{"num_hidden_layers": 14, "hidden_size": 256, "n_experts": 80, "experts_per_token": 3, "d_expert": 48, "d_shared_expert": 0, "hidden_act": "swiglu", "moe_layers": [1, 2, 3, 4, 5, 6, 7, 8, 9, 10, 11, 12, 13], "router_score": "sigmoid", "normalize_top_k": true, "routed_scale": 1.0, "balance_loss": 0.012, "balance_bias": false, "router_logit_norm": 2.0, "n_groups": 4, "groups_per_token": 1, "init_std_router": 0.0127, "lr_router": 0.000686, "vocab_size": 8192, "norm": "rmsnorm", "norm_eps": 1e-06, "tie_word_embeddings": false, "optimizer": "adamw", "learning_rate": 0.00156, "beta1": 0.9, "beta2": 0.99, "max_grad_norm": 1.0, "batch_tokens": [65536, 131072, 196608], "max_seq_len": 256, "train_tokens": 527200000, "max_steps": 4209, "dataset": "wikipedia_en"}
Below are experts of layer 2 (counted from 0) of a mixture-of-experts language model. Rows are named router (the router's row for the expert), gate (a neuron's input weights, with its number), up (a neuron's input weights, with its number), down (a neuron's output weights, with its number) and show model dimensions 0-255. Each number is 128 + 32 x the weight over its row's rms, rounded and kept within 0 to 255. Numbers have three digits each.
Before each expert's rows: a language model's description of what the expert responds to. This comes from a sample of Wikipedia text that the model never trained on.

# expert 49
What it handles: Verb stems awaiting an -ed ending (recruit, recommend, rebound, unveil), sentence-ending full stops, and function words like until, since, for.
router:157124142146104141182161213215123113122096160122160180155146125151099092100170129146103117145107106144172121137070091133118123154089127145173157109113100124111109111079158094103130107133152127147102077218117132082120108061144152173158124170088137094101087175090112127099099109101161117167114080169139146149107136113094079135116114121134099132167148196156130190106118149113116151130061078102166099126158111109157142105103128102078153155136123163125142083092131142131136087118142130132131142063070105145087110124114155152129119103136132116056157101177131120172213133105103096136124145071082150168124159127057190213141116141138204110152101160191102176136202097180118136182107167126060152148156123107146073138138132131118160107165169155092119125074205138124132114095126098
gate0:159129158115134113072173131157145168162108159113079095164120085098140124188104093148069091174139118203178107165135147147080135163110185158107146158095134170141147110181168120143147136214181189182146087174098151152094166149141183142092138099092109085106152128105110145107160141113091067099119179098128048123124169109153107212138132127113163123114086117135144141181113170139120080103140065191118125144127078118091147137134165125140090106088129099111112096149158170153096099153143105109119133120072071192144131186094132169145137150131156152109157125141165169144143084150174167162101120114151113129115136151093162175118144106092115159114093122157149083150211122095126110178068117099105187085146107148153145158141076109126080144077088141126101155191110123130151165109074082
up0:111117079168103167098104076076115091100143135147151114160105167115128103066122170101093155122119077103136115090103158161132136072115125183108104091150091146137144087161138099125086167113173122136133081164160078100116098109164140162134116144117146110180092132135137133146171033112173106143140098181092090207123122142172080093067155126167157079097135115148096103162100062098101137142117149093115085125127196176158183103090128174147143090118146157152135163134094105111157175097126125132096168100098116034171135144102136098081104084190056134141116085131130119123178151090144120128072122208154104131117104091157074089122146154177165113146163207145165118132162085138110157132110114160104108141110159137095171084142151107117109166177143136121060107086101097128141128099176178
down0:122127092164111195131086130122137162153129088151072105099134076125119171111098169135156134141137117128054137154088103149167088154144128133122094108099136151084118171144194134142050128131076150139095158052158150183145118169091145161162088163141115145119120065150143083133165122183117138147117135138117114162136098177094156129090134173198116134161154125125088108097097113110094132114126152118148152127115136135115097108115168151147151066145186184110091078122120144189167136090134111145166085140075142071167075176090093124081071120111150118150112153102140110113072136111154182142159156203180157090137093087069111087082159143151083120137203133139097175073105076090142168110150103108154111157166163134072154072109115133107192113106159152130106059156090099081103155083132120
gate1:137141147127148100124139129121155121218161114050099123169154166161161157163115137129175095106103144109132119136071188178121126130125130097170124097073059099147158083124190080132101137091216127118096137172138174126095183144114112146155092121127080183100104159153110178105174122165149129202123140118135106143175130148081102109139094115019127113086051159172124176151079094131129152134134108137154169168153078113133157151131104175113130130148094064102070134115101116064153128134132074118137095068166114124107089147198168093192109081184150135163136166120139118060148111114146157071142105136091143138087166136077126099141113126118149125114106133128136174096154129134121179123058125111109094166111080112105076093122170105122157107135149089116111149173138112155118105145079111
up1:145099083129104116112115094128121069141152040136081153182126101159132075124096067070148106123123116109129123109115095137141155116126109120128091105153129051112150095097146113147149104073150140132048155126151128105111059123063181168112115190083105139110087172128066157111154104141116086170162114135170110123160145193101125157129147150051122159111139135139177169115108098067131107127145138130099203109110140132142142121107160100074136112133176140098144103156067103071140082122099080133068078135124133094099152181118169059108139063094133164107132186089132156144157143091119167088167109140137092154108134123117133173095119171086121087082119084153136141083103154116128116132096187142160064171176094115098092077044197148136108149142157133134112121151162160139153139079147095
down1:171123172114135072192052122166119097164127124105067159095148127137133114111112118067102106155141153109153160138118113084116171099111132130108085164152140145119136130124140110144170122137082168158105147089082132173142165137148115168102118165155104065145134064120161153137154099115129126100142105140129143069098117134103104179085112134161153109184181096072160120099093200143195089057179172160073090136126112144136163084115148138174115149165081127165121089114131135164132102118052169103146123127165099125161148125142143178115141094182139081125181129097198086112118120173156127141082131098170051149143084099071101140200135163125094134105162080127102059170156108087101103125125127121132168098159203168099155153073103109125128176134141072135130126199142142136116185160085116
gate2:186092106109119161174157115122120143133166086118108164147169152107175121140114145192122101179107144149120093155119140102119139117135113135091140126107094120120149074193173086097163132094136175187120144145107149176226177098174123112067162137127140108129163097084139168174094111116160144157142086190129178119143172094154116099062176132154086146065138113112105127086067176101169034145075166113096088123135115075083162162146096131117216157150142107183121137116123124165098129088147116135135108116128133178144093151115083114086125187111104066176188156101151141117121114093141170112149076188144165061130094152071147074084100076095113085107128149096150137122115141110130090134114128114180144080148179141168121133101113140082102160159121092107142139159135166146144114095095111
up2:140075082122109136145166179125139130100158130155131150110091165110178101131111171187163111114091109176154148127095141154098155187213143103118153078170109128082139127112191133110194141119149154152106114122082066086128175100142149164130116101102110105135128095143104122121092075138080192155135132142205175160140143137119183175165105196104128155154115093158141086126178118162173105132123203124076090109131091103147127092158096074119081140131148054095098137128126107119109149131130094110086143148128155127126109132016160108140114168136142173171113156131137111156135139126138138130080104149095097042140069194125142095071112193151138091132090110092166095132098154098132126110163131120104162150232169140107144130110160117104161148125149156167160112126159129073156107060106119
down2:149085133125175113127127118121099150067113136109170176055203159107123144115101142111098131165145096099124064119135106141165101171134138089170122128161170085115137169183126132084144077048140135105187145158110086170113112179105127145151205126115186070105141078168160118100121137175174130132168161109175130143156154136162144170088163123129122084099151121128107101120108149113080098152118156059111076107128123124134150113217143110100119150140134115128142108110101145159136134138155166109210104175126141113152138159081122116149133118166120188119117158187159199037128101114077114094137120170118191114177124130122119133119212121099113134129162095164133110139134119103131122139193131139160126179119105157151101134099137121064125124172127161097135141146048147069227138107170086
gate3:168109121090130116107125132192152135156101099068095161124049176138133162166164104147140129095153155156116134159134139066097146127140120176103071153163076143091154089148189084093094126115149139155156111179106123122196143121105090167120165107167161166120144131125116172216124088121132110100141110146149146067164146102152077087141171153186151081099154092144119149124108113069135127085085126148145160089098102125072111126137093118106123134109192120104149200087131095136119140046083083144189124130119136192134133168112139134125024119170094104155106123137125131171106065074150109104153123075129174093090172131081132157105138120087124119090144157113093208108161161122148065111112088147134217137075110140141135066146123103116129131156123160081081100118123136132129145121114087
up3:076120084122146118119022109123123136146111120057112109172122119094083093076079143093107113145142096118083149111170084100162089155134136084116168120114104115160088156144142150135097112051167110110131134072126114124098112124130160157104176145073134120118078105101091147112154197109132166178127145144170065167106122130128134147098056142105142147151145160146120145090157124178193127112116136091143081106131081175108096129101110142152090180110141128119140102113095141134104097208164179135109161118144140103133163175085150187118203183182151137131097146076096107151104150151087106126089145119072127102169115157169089090141040052103118066154160112157119105121102123187100148114131161083101140083128116169070088147109198152084135143093090125108162117128104131149086069134106129
down3:106116108116150138114127112115059147087129101165111165094117118157052112094180136164081142127153127098158115028056108131126101143131077141163255164108152125130107149149136134167143115120147157126120149102154126072131129100110144175108171154112082078118137140148144109126178138122036153152153130123151170123114102098109091135093126103050146147157168043111135118112140201092137161140128205119115089116136110210161118174146138130092132141120127127137148134121093110142193129132078169101149138125161088134179168170096137165125124135149153090160129100147129172115174143110099081137105143093101161129143091157188106222191157101124116166115107173121120153129115124138108118072206102118131158159158126125121102125142162125093088103116157135184123151109169132177118143122135115
gate4:161167205127125126080114120133180108107153153187099104116157183129165104146118140143138165100134147174085095139079161144103110112142119111107140170144163104086134083176130094108123078156135129121091136195094175099129140182145101135082089123093139174129103135133103146136134128131075136128125149192211103074144131129145111116148147134159143125140174136141055194146077119115091095123095077127123135072107144104142148082087104113153099143113176136186124104153101170088128121155121108145173070091133119215178113110136099051131071093125141122134164139089115123128088053095191133131159062091115115097076135153111150089150144127079073172130062094131096198151190129096151117097150062104142136130142116088156115124117091122120114111101188104131095150185126131114145206191117114
up4:101096053133191107180136127105163166136132141156142156123141102160112142077144134166100173132158127133155130144111090129162104108056161098151107072137156115160147088131162133198105122157138061164171088160158149092096102070093107123077168145090161076122070189123119138132111145134093117074172125085113149162139108072085107163164116155129131189165055108171157092097094177107146136158107176098107099136091137147147145138089131148166110117160131111166154212149121129166099166105096202073119109126193131128138131173133092101142087099137157113074135148128136148141122179149086129155106165126069095104095096189154161137113140091050178113115135107147116122108130171099168124167154158147091127085124158147075115115140129113136162099106199179174113156199134149145078122123125069
down4:110165152162113103100064089157138070186126081092111134151071163097043124138132185100108144186110118124161167180142151138083126166142168078117137150146115132107135105177138123129152168132067116086153166094070123121132162140154120110142143181158122103130049120167134140121119122060149126198112121195142133111124141143168145111125186079180154171097166142123127119136114169134082136129195090105097105101092103115113151122112119141116188113098205124119082087145147125140152146132132079132119164147175113148077088135107128113162109113122073121092109184154093150120115160095110120104098089066116188140138145126137100135167155092081092154142102164105116139147112144058102081103101167074160135146154151091150108126151097092134084113138192116109059081055094119172162090087042113

# expert 43
What it handles: Final pieces of long foreign names, places and species names (Galata-s-aray, Earnsha-w, -owski, -shire), often just before a comma or bracket.
router:153165112189141140111120143187128140084111125148177187110152082120065069096128118114129160121135117142156133090044133112108141131161235117111135151146135124101098120101105138163079130114126162133102125165146148067114105089060182128146149111079103105145170107199086131095159160083143123171138025117100153090118107135052156124220108132148095121106168181055120128150172167081147143151075107082126100156174119152149179101071157128138154107104136219136114098089152108145173132105159185105112165135119135105150089103106185081159142109111126142110113096118155142172163125148102155109107111151097137136092100128105159132128115137154129139172121163188092189152166125161125147141093134110130087148144115170115119145202095124105124085158169123073107111089163163161120119095151152
gate0:118154091142119095099093100162118161175083127078146116133171083130124174109102124112139088101123098186038170132113183102131177127095148125135178191109130164102139121116112095091067144130117116078124173184118131093142087164138125083144170084102149134108190165134095116113140193127100176071135097119096141091085154139064040126132118106120059147125109166090138140109109110102130131105141146175172160110113101081120094148128103108176123156114159150226086145103130103093178158153170181152194151171149101153091084129098195122173138068102081153180109122134149140098129171103176136129094087095139146104078100171167138142184122087169100132189087182134132117118159117183124142131093146077120121173122118123080100171150112135117092134144100116174094091098151162139104152143131113
up0:155118152102114124130089190174187140155129095099104085092134150132130136160085078144157107157078079111115064090106166156195165123133088174149119111119084123119130143120131138063165157126159153131091112081127107167105118143189152101066114112116159077156150102078151161181184105132156122123099098113160064111088120110106084032100126063124111113091150133076152130110142082092170097096114097138143143093165133130136090096106144115090148103120140127155146111162105138205159151123107151136094135144110179071120136120166075144116091100193106125101114118169121134133158109125126084194144096194125087116124107111192140118120057138131157043175073119111144079095052102094079130158113124121093123145081163143123116117158033144107112118141124133144119083135119105099119076196131157
down0:165115147122073112127131141158153107163186168144228145113190139146114171110114133159110119145142107125132107112151108145163082086141124136127158085146071115117136178084084122124181148071161084145093085148185103121120120101140138144131137149101180111137107102069058080168151173179145176110107166182123126129121201120154121101164095127042104112105107057110160130046135118076109122137152125170115117157143145048183131126165107116113103109138148128093119086120149124158086127175158113088141148105116138125060149120134144138104130097120098121199108145137127074125175129151115093179104101147111142138154114176106121120178153097132075132155097164063138096078164124105055111153150112107156085126154153119160161141102078152157111115146152071115193038118129081150067133116176102
gate1:152119145112113096144157111144109140122143153107139135144137166120114074124139104091115077146135137181159082142105216107103145151103183128181085177072120085146126120188086166150108154095089116105122141139098169153134156097085142226147101134138179111155143089129153124134128053136101129109139127142060157143146096166092165099136137134190123123180110156129121083144118075092140152109107101064116071169099071099171147162152101162126170172126120177138134129167115116092137143097147173156141075093124139093155108197142089140143145108089140084098174154148207220120116131116140147110087079158114137094104122102133164093135148148103120193137118198113165067178107151179142133139092119149106113155113102100150114124103122091057096123131152120148081163122149189129110139133021073
up1:116151098137112107099084178087123162102074101128117192102111162144148124163106150135133105114174169052109124137147024066128133137071102116119118104114141173118118138084156136135148082104146138120116147174114115122155092164172110080159170119173150127162132187162101144151154109145138079166087127103157163111120135123093045093123101140122153097108074149118161129100103171115114051165153119188129109117137090108116119145148197068133129086102104113169122203170089205095086161095133100072095094091107104177107090120105121081174113153152142123133115140141053069111111106149123152099153125105114170162121203101095100143094140137109162071165076106147131187151123150089106120152127155130142115142171159125117164176071136134164137068168185116144170104133112088165126163097193130
down1:174139072083098170089229110140106112091117145069111157079091150166127147150108091112195084110132136067132049092120147112152059092176138049139029139079110155143168131040092131134116127142131082068122069148127122131105097142122162108127166131147078133118141143089136148078113154056102104152091147169136145142161120109149088085168093117135141183104114179127188084151175135082100111141136133100128116162137090142130119149137127143122102138144096135128138151118197094109172124102157165141167139108133106098149121129127158034156068138142165130109062116137136174156146106160135156086129114131118066146091135136109112090124140151102159121117108119097125140143126090077097217160107139153144198097158191146124119163123114123103174120165126130182127093096102133147153115128135083
gate2:144143082107156095117151110137098104198124068143128120138116122107172120158127090162144136207097105164126139156134131122136175129137152078150158141087079128118115098120098108106096171151164174140119074135170064180178115135147162139131167108039100156076060105093097134163134124123137176127128154122118081123054161144156218124156160135151137114128210140163138114121149123126164123174115153168147110150120194112117120089181110127128138072088163122151124128186131122049166152097153197096096146164134105155140090165125143115086140124144154088143168169141140112123122110157113127103126139184133161105135134099073095109076093095101083079086133189091144114093104135065167106112063159074123115097139052135092098111124133130224114147151140135082137152134154154077087158102143084
up2:147142149125129187165096157108136149144083126093060090173133135116104144148118139099099120110123201090150081072118116093137129103125082138078139077130078138128125149029131113143189095159137057092140202127116108113093086203064108188152107121150116117139066125162113110111128199083128118175174170150069137097151093125079091107127112154118118163135130150141181087114156087114109135130143089155108101141088099127142103196154164094118091101060129112125138053176091120167120175174113122165094087176117081134096143148152141106111120120134131177181107154132109121119096140092111125171122075104127126176113127130159090160176120142132182129091160080151077166174150114230148142081128076142079134112132139145159143118084170167149111122130119096139060105147112145137136098135111158
down2:195178170128151122166109081138129096133208082125145083178080113137096150144155101130134135121153125157090144080092117114130051095151126127183128108145129120123169076177090083137117156172140155121088097155153086131074209135087082142047157142140119100124164148121140167126078124160101082156077090099115166106124144149121128138121105066114102117155142108055123067126134151129168130114151152054124151079176100149141162159139169190119126144103110149121135177174156100147096144030105094203160065164080199137168124142117179119172117112098132152168101077129128138143148153126185141116123125099104140172107121174106155181124099149190137114081077128147122131166159117113099148135104046079137150135172130116138113113112140130152123115103146092175142130137174093148102171114144166
gate3:129128102190162113143120182172177159072083120088096159143109090189122142192135157146123089154175160145141084148123184069069191128140123203096138144160093108095105115080174129106047155142171095081147170176119087153158126141171111097152114106121151091103163111122097131145218126118141152147161168137092095139089102094134135075171156096130114114102118103088192130118157179116129091103124117128131082144063115154162129106144155140126103171099141163097107128141080119179094116115156113171129102079233119138154157138109129136184107124152142129121175153149146107177134079142134075119163133089149150135116070134085104162135106153151179095167072125142148139149205169130165129158084081153035129134136108056155096110131098103125172124116139124123148121180103131112123156104114130
up3:147149107109069161106142118178152107184137108139128055169136099164122109141181150121090147103127150132060084137125124169091189162106135190155119154111110168125070152183119125166132127135129155138137169118088151075194119108143144119115079125088109089074125127100122091122128093114104091051146099125135131105182147165098192092150120151136078116148154072075125119158145145155148156156112143111119200154158138079162170128105102095113124057153151172090108135066102111142116188089176121162128144072160104120159149102096118182116107123114138113122213143137082075191154170105103099105119128165107178148159135128127179160119095171197164067138140124172119160112115106160140120116105100091035167154101132102148102126128076085094076091187121107129153105067165152112160151120112118
down3:139098108114160133126113155063119084197172068139129153137093133172114116144181144142129125138171068139157092151121143160065174066125233145110081149135199179091140149149164124113087109092128108243118131096111136146112138117130179080164130149172173175119164135193154118162111068113109109103138118220097148105104138084178164101143144137171115131153111114134114164142122131121130120119131098157146138128115102128082102092199132099082116121098116179122103119167117178135087134142143123111149146065109095109111092190128119151085125157139144143101187068143136064150122107142157150141143113211179146142141116123178138074035117090160124110151163106129108200134124170053145134163093144134138151154106132176175134141126142094132095112165128151117106111099107129097100123161144109
gate4:129149100155132115073183135108107129129136135138161126140124177130094122107093110135155132114062187201136123124124148094123101121167126097158093138073146156081119066162153079139157163176226112149113122119094142091152119139139150134113132149100128184130132102164155144172177134123152167191096101160079148113185115112101127151159156092080151137116119096119155113158145140119197126152091133116031111137143101135097066197190191167084135099088145110138089110128130121158145142127135101111123159123146164171143138169100187124141142178150142185160103183111124071142103072163096149051141158161130134075134173090129130151140134090092117154112145166082227121095088075152166195157118105154162153124094098122114137149129128189074126166169155169110111114138138105141138208161163122
up4:122102150110112141138106075085107122128090139185138091151062178134102075121135110148132133091165115098156131105075136096128121175143122146118152121102147134156167149121125102137176178066117080154097155106129110130137154134095119153137138125137142062140148137181135169101189097128124157129192144111084153158165118129147042096119100095111109140208151162119134104118164092135134063146114147131149120177088175182142113136126111175065132130124104135115144175154115046062108203135183042183091242099162125141152101118159148173181114155153087115123148131092122131147161125156130179126124069110172124112114134136156151113078112147065208187124153162137120098133144137139124104185103129120119175057085129091147111162099160110148131115120142126163172066147136183141148168125082138
down4:111101134063189105162084168104153116144146129093115140187144166116126030148147154173154128109171110136098146147137117186149172176094139172068096157101129160089071165131146115082105138133157081155080098159132110185130146147138152155110155071109131096120058090086158131133110070117130176133170137125133124160124129083174165188137177136119125113124064116144121137177084157121149149136110131150151070191081121117105062115178098076150150104075118195148114193143099086139155083123184093121105152139111157134110082102175121138196140131183088114143112098163137165096153100090148180124134144163101166091108106130102148164099141166156129125121064150164102114130089129135120122162136152146086183154110167126129163075131083149147186088158153112195120124138108192123099116098074149

# expert 52
What it handles: Final suffix pieces such as plural s, -ing, -tion, -ated, plus last digits of years and line breaks in lists and tables.
router:126073202165156127170070145180134119111111158148108148179186116175122108139127170061103138148110152151104103133123119077200153130131087131105111127073146170151135144135123102140073162130151128172099116159073198095096123165123179176141098149137116148126126136122156090124155118145077080106152143125115185150141157187088139141085070148102084136142095127092142140168117152116169150085122098086159050153179160122151129112116188090111122092103133168091106111136113155168113102089132193142103131117125134131145151129084169135142080078121091053052101147154204061132182137141077159178156174128108178151128125091139132106145101114149108115121106163143099138153121124243077138147125112185098146119126154167146085095123103105103118120150184129109056105142081105121125134088173119
gate0:141139121113105115138175097121109120126109165114080114063120172111118077185107104144069110120128160172123144102119144145098195088138193141106142110116102140077135088094213064091126176147159145140121098155145099147111118144130126128081093137102063116094158118165094096174183171147113085197129152125153140164127120127128142116082098115142157125123160211166127171148116091069147159085142173098136176132117136122100136161120182103141140162175206168101108137129118116144152132150096089143126171121106137142145093120099126048160077121163143100055111118176115116188099128154111142088104144169129084085063125095137101106161153106086117098142083141142175137109145077086090127171174106093166161138178094130142107114130115081100138211138124190100131136125118181126201159196074161
up0:165110130190102185133142114129082089151102123167110128182122135171123117174150151117122117142111140157079154083103135121110108102111115140059088111120109078152170087062096086157147166062172125111141140095138117085139158132182106121111108118144171121156170118137145175116143057155126149136140121148096071092197136158067127138057101130062136128164162099109215106140172122124176115157122074090173170103105112139121109158122103194121124147199129107107088143156107112145073119110159076139062108131122153109100127159115137190106151073152131115104155110114119155145166102099123155126086084168123129198136112094165115103060139195125176066082110184090140135163087140177091116102134075128104121127096087138122162116154192093152134174149175064155134107126135092094174117122076129
down0:112099138193111127152091126124116115070184136144207096109126160074117143111178070124148099106107199134084117147149172138087081106104097147146188065088072128089111076129152101090115135151161164153119162164166152119110146103161119114123104094146166093092119104151145131140142131103126138143066152120110143080134100148112235179156166159155122146103105145162204136103071104100166123149124119166134110156128076088144107123120194141141091125098140115192130201113157130096083057125182151150040182143099140140181174123125110074104158102136126146097111133195186114139160145147106138162076090170136132081174136121137149124079122159185184154140129180143161181122127145163140113120147145146115117121135114160134135097145143126155087102169157139177118101205118114157164131143183134
gate1:135098105097102118062111108162083143165106193107123150205133133099113161107142019154145118103184170148160119149165151078148078156241090092126128138128120136219143098150088125112081157156158116092159132177122104143106117094159134160120045166151120164070105107122100135159124108171084148133161131139146145143092127120173083157094147174090106133146108112143131105145119132104176095127175132139106134147109097096138118075122136105111104106080109144167204096109138072155121142092158186125103147152069109164125090129071055134106129165155134136168169155135128106104110140151101158161157178123125100089129129137130177111096114157107107109133093142074133153079167146134038122125133076148168133109130174127139086161109134101117084217122179139139116145165076111117121134163120069
up1:087182144142151145080112129096215157117148120173129149126141151122105109139154091113165111123175128126101138119137168109122102124088062128115110118214146141172075141127170157098124148148103078166129098132084093135125159079180178129176117128090158139218087104093158099089166112115111154109056100162127074129153070201125126104126166121135145133114142183108163162163183104089107167099108134073111122134175056094115201163124167226152105148115158122058151116139117120156096072131096125141104109137154111097128118178119164113187174149115105107121074120106098153155041132063100116121154138132156124162119114150075090098161167143145117118115165128181142086122126164108119133161138122182133115113117086110135113096160088133138149109112106175160146108107147102225131106115102084
down1:209088195150154134117168069081137147118095208124117139166187108129067139170127154180138090106127056152175149096139112148119163158160180142133069110087080076120137093174184095143082109143106096146145118128153096092112146129147142127091117096124175131140149142135112157100120137126108117143118127132146107118136122118108135180141121127097124067172117120122157101114097153134124080146087123128125143098182143039109107145156112102096161110145099113118075054126132080061078144140113130118143071087085093107103112124120114121073089094128177118115174079077076115151151132092110079162115129130102158084104100120092183113207100152145152130118147125134144118169123071117154099182114149181141131137110209113083117166132137133158187179115120077100081184133167155073151145193067104
gate2:129106181151111082179160089093091157172060103114135174120187147133163171157137073134089122080170093102154069118123115090105134131149148142150135128175157121190182086169144191126074131173083086084154116100114084117132094134147190089081110118116184113119113140097126151157183120132117111106132129130133144127204138123111055194111100149076107169131147122142138147101172118111126127112131118106152149134118118065131111108171153128059133181200103116166136107121066145101160190115174171154132121159084085112163083101092102175095109191103151146165106191111141110132088108133082148122200102182098150126119126140096081208100138100157134142121136147137111109147137097150125173121090167102158177184130140101166092109115163194124102116106139133139094157115098185122179074137112137
up2:150099135129140097170154081145135164143101106151071152160155134124158232168138147101113132160146147172112173112100080082115054119112114160126095122151106128149106155124046124137162107169120111157109128091110107153092129162092134096143131123124219134063134122092071126092140134112138136085176143170142088103091115127144175110204151127132179156077113127132098084150199199101118148126135105124095163188108102102111116123035131145114149113092099123164120129202114138108120116155138109161113114100110129121112173137070128129114145134178114135195150159138087157088149069178133086114149131134086130118117081148102062164119122114133097152134070121201110134129137026161127167141133148171139127178134128162112166095198119151168131127110075105142120147116157044171090126169119165
down2:109159136119082101109083134146142097167152131078114175096143145176152092137107206126151110124146053169155117176166109112112112103112098112141113077115094138151100191130110118165136141136160116114168094142155138148177157146099147097067137115064088123092140131180070118129112128145139198090146127132110061157192132116139127155093097192063167207107150067128104170108149154105143092126144071142204143164138128098130148153147104104148152108088137184156138175110069191138074198175118105097166145132152117082158095134074159110075101140119148170168105146186151127197203169106118139151111139114097135230059078115136138130102135148133106141115084103119148163151156127108115159144137114121157147109123168108142135099139123125145099123169134062122170120111163123161081099079120140
gate3:121126151082125110124165097118096128043069171083157170099155125137119115136100108104140168128100171170127145177171109112073172149145172169226115104064099190157150122143158194099117151164198133120115144189129147133100185135114135167101119124130116148130100122100098124159168163176094059124065129166161160118118144144122145106205089132105121117122146154152127152133116129093070175153089078085114127127146126130097146182109124085168169129074189123170169072159106107113199072123163160104136110155080104103169165145114151148155166137070167128102127154158136151165108112085106135107155169117094135149135126163075196170186100135154168133123094157096127164160141143169134153104168148087128114072113082127133133099149112114123096102109141069135137132101156143105143200068173105
up3:120065099153152200136139156136074156149114127130163116114116116081112112151135122200117142140076118140145185156138174148155180101090161122122109111150156114085099138108114106203098079162159084153161099143130101145137159150180160141178104100134199114094113115105080095201096107104138169123123083141125178073148105150150102157134095139155112079147155133137106110152119174150135124112136106139118080122121087133118136143129130130103199086128098109116128089193167097191056091116130101138151100158125167110117098163055144151168166162058171116147173197067086146112163062193104150152132151108107127132164148204151143097163120129080155133160068158108121084168111128154091140133138121181106086166176153120099129148138120108104066144184172190045095130124114097143146145114132106
down3:166086086138101133114125104150171073178153088137180108077141184062107177141178177108121167062111073139163156151129130148080080107156135157102110154147170088134107156123119142089120109144112190107120137077103152123134117121166134100108079187128130155123109177136150056105123152080135119126052124211192127104144076131137114112094145094160169127162144156156128102134116165131137095152127126148122119143077089134125113160129135070158105131092163108141084090118126122171127148235191136126121109094113140205148110105113133133113143134136177130174136127104134055214078090138069074104158114150118150183098125184101157121081089092067082157108131156140111147167136129117167150178072147119089100172141068113127133155107091072148165141177104139094124109114116119116164134166129132
gate4:092113111106123146095151138110113083140113070127097146152067165183135094154151145110136080131145133108075124123170118148148104180144135150129117140099147124151128099131131058100141170148142089107124145063091149126157141165160141084104116190115121072120088144166213131200143119128104147074125119176097136137170054112136118137122143165183098140188135117155163182149127132111115205131144112166145104100112114099122164134124118132102072130155129203129095127172093154122190184136171133125116134191149167144154107222142112139107108181134134108172132180162099131166167121079196155052083144161164144108103122133110145092124089120076189091121132151089092155093197130121132128104099101130088097082133126140147127125080197087136117170158103131140200093121074163106175150166069115
up4:165174180139117184087151147142118187100144093120115134183164146114166121150126118158154119120152078111123076142121104119094111188190157147208065051142139161129178156081115127146139168130155091138061129135131139143154168180139058125136168154115091134114120125155130084143100106152106127150152144164083207146111156164175113110130109140096133161158087100146126114160120132153131097131123170109144068143069130110135151082063038135158134139152127153094091133042211159120109152119106099129162099098153175174120141154099152116162096074132100148152152132182146118203121202146104137129152148079164124102041133124092097163143127105151137156170152094138151120083064136115094121105141118150171150112097093142121162069139095169081135096157110166123086110130136093082091162135158104
down4:103122114108101097088089117137132158127135093092109146133184060088064140113098150093117095151137081133120155126108125138112142120109164152164105111088190166125112141115154141124110138163194083111178088085164104151162149086097183158132114127116127135177157088142111124159134111100145112071128175102176107125118155158167115133152145162148109106074130101083136094078185067120066136117065133130125157135161159084117185075141103107105067159089131171131182126061134177103167099140134148099172160167093191100128136167102145121162135084167118165108113138150076073106143159127121140102087110140142103099136137206141092087079141214167092079117153130169102146147126110110115139167083124157141138116107102059088184109110077134107117114118109155185145088096148176050075127152214133